From a checkpoint of a small mixture-of-experts model trained on Wikipedia: 10.9M parameters.
Below are experts of layer 6 (counted from 0) of a mixture-of-experts language model. Rows are named router (the router's row for the expert), gate (a neuron's input weights, with its number), up (a neuron's input weights, with its number), down (a neuron's output weights, with its number) and show model dimensions 0-95. Each number is 200 + 30 x the weight over its row's rms, rounded and kept within 0 to 999.
Before each expert's rows: "mostly gets" lists some tokens that are sent to it at least half of the time; "comes before" lists some tokens at least twice as common just after its tokens as in all text. This comes from a sample of Wikipedia text that the model never trained on. Tokens count by the router's weight.

# expert 113
mostly gets: "son", "ini", " Jones", "burg", " Williams", "ova"
comes before: " |", ",", " (", " and", "'s", ":"
router,228,191,226,183,236,147,189,165,246,168,167,220,178,213,228,242,166,216,221,220,226,189,225,190,211,189,231,182,161,188,174,209,189,155,209,186,169,172,188,252,237,175,189,237,181,205,212,179,195,225,224,161,223,150,151,210,242,175,144,240,253,176,212,262,174,227,185,227,156,194,245,211,217,224,217,171,216,221,207,154,274,195,209,167,184,189,184,222,230,231,229,204,156,251,148,183
gate0,239,201,229,213,195,212,242,200,217,253,176,190,141,189,199,192,175,200,179,225,170,205,207,218,194,203,220,203,246,195,200,205,201,196,110,220,181,116,206,209,201,201,206,252,161,234,183,199,134,223,262,201,199,189,187,191,123,200,196,200,206,196,215,152,233,207,220,198,211,252,217,218,245,133,180,201,270,209,189,201,187,236,192,206,198,228,161,226,201,208,174,169,171,198,250,144
up0,208,207,214,182,200,231,204,215,185,221,192,184,194,168,160,223,143,187,156,232,173,146,229,199,242,255,209,198,203,218,164,153,286,211,189,211,267,202,221,222,175,206,213,203,200,226,238,271,164,264,203,221,226,201,200,206,147,206,256,211,204,214,225,186,176,188,256,256,227,231,195,180,264,173,166,199,206,170,178,184,200,201,187,172,170,241,155,193,191,159,167,176,199,193,203,197
down0,185,229,133,203,211,195,227,229,192,142,231,196,212,193,101,183,204,187,193,177,215,249,218,223,232,264,181,141,215,142,249,195,226,170,192,189,209,193,185,230,204,150,240,196,214,161,191,207,197,218,176,210,267,203,192,214,217,185,265,179,197,190,203,205,183,143,213,210,204,180,230,207,180,182,169,200,157,164,210,207,184,198,229,201,186,236,171,185,133,263,189,207,194,156,185,173
gate1,222,195,198,224,260,210,241,200,178,200,212,220,198,186,201,231,188,157,172,249,193,187,174,273,215,254,199,171,209,163,210,190,195,160,211,226,204,238,191,215,209,241,205,145,219,214,298,231,144,224,197,184,248,203,264,170,181,273,236,220,203,205,196,194,163,169,206,244,203,184,205,214,156,201,172,186,174,243,200,199,174,229,243,266,196,193,207,190,216,167,204,160,227,195,199,201
up1,161,156,140,215,139,165,216,201,205,189,200,143,189,200,168,198,181,198,185,191,216,201,254,212,222,136,198,157,209,170,286,195,192,221,175,227,169,215,142,180,216,188,209,203,220,231,202,195,201,207,296,223,176,253,193,187,219,173,202,177,148,208,195,178,214,171,184,131,258,258,184,196,227,221,179,225,158,196,204,217,191,200,194,191,192,208,175,199,250,200,186,206,186,168,238,202
down1,179,225,197,179,191,238,246,226,187,196,213,176,179,238,206,185,202,212,217,267,185,269,204,201,147,193,206,183,155,200,186,186,201,192,175,202,179,160,174,212,164,174,145,179,208,152,240,159,80,227,217,167,200,146,198,197,158,188,213,181,203,186,253,202,200,247,188,198,204,224,179,193,224,159,162,212,223,179,200,214,200,235,246,207,224,193,161,196,135,234,189,238,197,178,172,212
gate2,190,217,179,181,202,149,198,209,236,197,197,225,269,170,201,199,195,193,232,183,194,187,241,204,194,208,198,205,166,221,157,213,219,194,199,221,181,233,270,194,143,169,200,209,157,197,176,201,201,173,159,183,181,159,183,202,162,193,124,199,190,188,172,196,204,173,143,186,181,164,177,253,232,187,187,225,193,210,177,278,224,188,194,199,187,188,199,211,263,164,203,141,309,210,223,185
up2,236,182,210,178,172,245,200,200,181,185,196,195,166,246,165,182,250,200,191,207,268,207,141,174,196,189,163,181,255,174,204,171,198,184,178,159,200,239,151,217,211,213,164,121,286,236,217,258,195,221,229,207,222,231,221,189,242,218,197,206,228,196,216,182,182,229,176,212,201,210,206,149,201,227,220,198,238,199,199,192,153,189,227,181,220,225,216,193,181,269,180,257,154,163,200,208
down2,161,205,198,213,146,158,179,187,250,179,164,194,201,211,148,253,240,198,245,231,206,189,185,189,165,187,258,264,221,169,161,191,192,273,169,191,197,220,184,194,147,181,193,148,202,198,206,241,207,208,293,208,200,128,229,162,155,252,206,200,205,179,216,204,185,223,225,202,209,195,215,223,232,223,236,214,208,153,183,224,178,195,195,219,174,201,209,156,181,208,205,151,201,219,201,181

# expert 108
mostly gets: "|---|---|---|---|---|", "|---|---|---|---|---|---|", "|---|---|---|---|", "|---|---|---|", " |", "|"
comes before: "\n", " ", " 0", " 1", " 2", " 3"
router,222,191,218,150,224,175,198,161,263,168,175,203,180,211,203,216,173,206,225,226,213,178,213,183,209,165,257,193,159,167,163,211,185,134,229,152,140,157,185,236,237,171,161,229,181,218,191,205,195,215,222,163,225,145,192,248,249,151,190,206,207,194,241,218,153,216,159,206,177,178,258,227,207,243,206,155,241,215,208,173,216,242,210,167,191,192,147,201,211,212,195,240,150,204,193,185
gate10,271,187,173,202,176,189,189,219,189,212,175,238,200,218,283,182,173,161,219,205,232,178,211,206,221,198,241,204,190,215,258,205,210,214,161,201,216,135,203,212,160,206,184,230,167,223,133,233,211,184,162,188,212,248,197,247,188,187,199,238,193,201,205,197,204,245,192,197,234,279,172,181,236,199,210,186,233,202,175,238,202,193,176,203,99,218,253,233,195,164,228,198,236,216,204,207
up10,280,164,146,167,215,200,221,250,121,156,174,200,213,205,274,220,203,121,200,187,181,183,188,196,166,196,280,220,187,185,221,226,214,200,171,210,220,202,201,199,155,215,214,221,199,214,209,253,201,198,206,218,199,229,195,218,194,228,198,220,199,240,210,195,204,235,201,164,250,261,203,199,253,160,175,190,248,211,179,243,192,199,197,216,172,209,218,225,200,134,223,235,189,218,193,225
down10,207,196,147,184,224,178,207,188,217,184,213,226,194,189,190,215,229,175,140,166,164,211,191,242,174,193,166,167,262,233,234,132,191,220,218,176,196,194,178,243,151,190,204,201,199,199,232,201,196,189,200,240,183,217,201,203,192,200,196,215,165,161,147,199,200,235,214,202,184,188,169,108,224,160,141,241,146,202,237,217,223,237,192,221,226,195,156,194,215,204,171,192,191,146,291,225
gate11,156,167,180,201,242,200,244,241,254,202,160,199,191,230,284,187,230,193,208,208,229,190,191,221,188,140,201,250,160,196,212,184,240,175,186,209,230,231,188,180,133,174,164,203,182,185,232,195,215,233,234,124,155,205,259,200,176,205,152,192,171,198,171,197,201,197,185,209,224,193,196,203,193,193,259,199,179,212,213,236,174,251,226,164,220,209,134,174,255,188,160,209,199,189,182,193
up11,127,194,197,188,251,200,257,198,242,204,151,193,198,203,236,217,239,156,200,200,177,159,199,245,140,164,125,219,115,206,209,198,190,173,160,239,224,196,203,207,184,184,195,194,165,200,224,198,246,230,226,174,162,179,267,199,185,233,114,226,226,174,177,198,200,208,166,204,188,166,185,197,201,200,199,176,174,199,194,280,184,223,187,186,201,194,202,198,198,175,167,179,215,182,211,205
down11,174,188,176,210,206,199,191,201,173,225,160,201,210,244,204,156,184,185,209,204,196,138,193,209,201,197,178,145,201,157,118,198,189,256,200,192,198,237,146,184,258,216,205,249,207,200,229,223,182,172,191,249,235,194,221,161,227,146,206,155,177,193,218,233,193,176,229,236,253,194,220,220,214,259,218,202,273,151,204,218,217,131,226,240,168,185,205,191,202,218,254,173,209,199,192,184
gate12,198,236,189,152,181,196,218,217,221,238,237,183,225,195,254,135,196,237,182,218,180,195,222,195,232,180,171,173,200,212,190,175,200,212,139,203,208,198,233,153,207,244,171,255,199,242,208,188,206,158,185,191,238,187,195,199,223,192,188,249,223,182,195,154,185,157,247,216,260,201,196,202,201,206,255,188,212,214,256,232,183,182,254,221,188,205,279,208,213,179,196,238,158,226,265,139
up12,240,166,133,160,207,225,198,168,207,243,235,189,191,219,195,156,192,189,199,185,227,198,166,161,234,215,225,220,139,192,206,197,201,206,171,157,208,189,192,164,184,207,236,200,149,217,211,202,216,192,228,244,184,300,196,228,221,154,190,220,208,208,202,145,222,187,205,182,241,236,207,206,202,225,205,159,193,200,199,242,152,249,220,249,121,157,211,257,200,193,199,214,202,163,204,153
down12,250,223,201,160,199,189,229,226,163,204,201,205,194,199,162,218,226,206,184,202,200,169,186,184,173,253,215,210,171,201,199,195,127,186,175,196,215,206,209,178,199,200,238,192,187,152,232,224,221,160,144,233,167,239,204,198,209,241,174,230,262,245,177,203,255,215,220,173,180,199,200,213,210,201,221,180,170,220,157,169,161,241,228,200,214,217,155,255,193,211,77,223,230,165,218,226

# expert 48
mostly gets: "ball", "asketball", "back", "wood", "ugby", "ockey"
comes before: ",", " and", " in", " (", "'s", " for"
router,216,183,220,178,248,136,193,190,262,169,181,217,173,249,220,216,161,223,242,219,233,194,207,165,227,161,217,180,181,166,180,222,182,158,228,183,152,174,158,232,218,169,175,209,195,220,234,174,220,211,228,179,250,161,190,212,220,171,151,245,268,181,228,227,179,208,177,236,162,200,223,223,212,245,234,166,241,209,230,162,227,247,233,182,171,171,164,227,235,208,215,223,192,224,164,181
gate0,205,200,169,184,203,154,209,208,231,220,262,196,246,135,218,205,225,202,224,202,200,200,99,205,190,234,107,233,177,236,200,206,183,200,207,216,157,241,115,196,207,201,182,179,225,211,161,204,201,254,169,213,231,216,208,245,186,150,179,207,213,242,200,199,219,196,200,176,183,194,214,185,205,178,193,257,188,237,209,193,146,215,225,184,216,200,233,220,182,182,253,161,233,195,218,193
up0,200,201,165,197,200,164,201,198,213,223,200,198,279,162,164,150,172,211,185,211,229,178,126,199,178,204,162,248,200,239,220,245,175,225,209,218,176,203,163,191,221,158,209,200,219,191,241,208,228,178,166,178,199,253,197,210,181,139,176,224,215,202,212,222,203,197,158,171,189,173,234,145,234,214,219,210,153,275,204,259,130,189,206,206,210,184,211,248,227,214,216,172,233,233,246,218
down0,258,190,212,168,179,197,222,207,183,187,233,181,144,150,187,212,172,268,192,196,128,229,171,197,202,215,197,147,230,200,205,200,208,181,153,203,200,168,263,205,214,174,194,225,216,212,196,205,104,190,201,191,201,179,205,282,252,201,203,192,169,213,204,183,249,190,204,194,259,235,225,214,140,163,209,173,220,198,201,205,200,267,215,203,195,206,201,228,160,178,183,144,174,204,214,203
gate1,183,194,201,252,194,155,190,190,248,186,172,207,186,216,182,196,254,272,235,214,207,200,161,183,150,209,204,190,183,131,198,208,202,163,208,179,169,204,222,189,203,188,206,201,185,165,178,212,265,211,185,201,172,213,200,167,187,189,107,188,195,195,211,206,149,190,233,245,125,201,204,273,195,193,147,220,199,192,225,221,212,197,196,184,283,183,225,241,197,225,210,199,158,153,202,215
up1,219,200,255,156,203,223,217,199,121,205,174,193,207,206,206,193,171,181,189,204,200,179,234,200,220,189,188,212,219,235,183,217,206,234,205,217,220,198,205,282,245,205,188,203,239,199,212,199,153,221,195,185,201,173,138,249,211,196,282,236,204,171,171,190,210,205,136,178,268,193,182,142,185,192,256,193,203,228,188,130,220,203,205,192,166,217,156,167,200,172,217,200,214,269,200,159
down1,200,230,165,227,201,197,215,223,201,223,222,199,240,193,251,193,205,224,199,190,200,146,165,217,223,202,205,236,187,140,213,170,193,163,203,183,221,198,207,203,352,202,195,237,179,196,200,213,262,199,199,223,198,227,148,196,211,195,139,166,230,208,215,219,163,195,240,197,222,177,147,228,209,215,212,166,266,199,178,229,232,216,213,214,190,184,167,222,192,164,214,164,212,197,252,207
gate2,184,206,142,200,194,192,185,253,224,202,180,193,237,243,177,213,225,213,195,207,183,157,176,169,171,163,205,159,194,201,166,209,169,160,228,179,193,317,170,159,137,198,238,200,238,243,189,188,207,186,200,234,201,190,293,215,181,187,203,223,252,197,194,225,209,172,144,196,215,155,190,194,190,194,190,192,231,203,185,183,235,245,189,199,196,207,182,209,196,211,128,159,199,216,161,189
up2,175,197,134,234,194,200,236,226,215,156,212,164,228,222,207,194,235,234,160,193,193,191,184,163,220,156,199,191,193,222,195,231,201,177,207,194,206,345,179,174,165,232,217,173,260,229,182,139,211,199,230,197,198,215,201,200,209,200,196,198,199,140,185,206,223,175,138,197,196,186,189,196,173,227,202,192,254,190,203,181,200,277,187,182,185,195,185,177,215,209,181,168,176,199,145,177
down2,184,300,203,256,212,160,202,220,195,186,103,214,160,202,200,202,201,186,219,169,149,207,206,153,216,221,197,188,195,188,185,197,178,290,200,189,190,207,202,244,183,169,233,194,217,230,206,189,188,173,200,224,217,201,200,212,181,229,250,219,202,204,210,188,218,183,224,149,178,200,183,260,268,174,188,212,203,201,206,212,192,151,190,181,200,172,153,201,166,150,143,173,196,185,210,257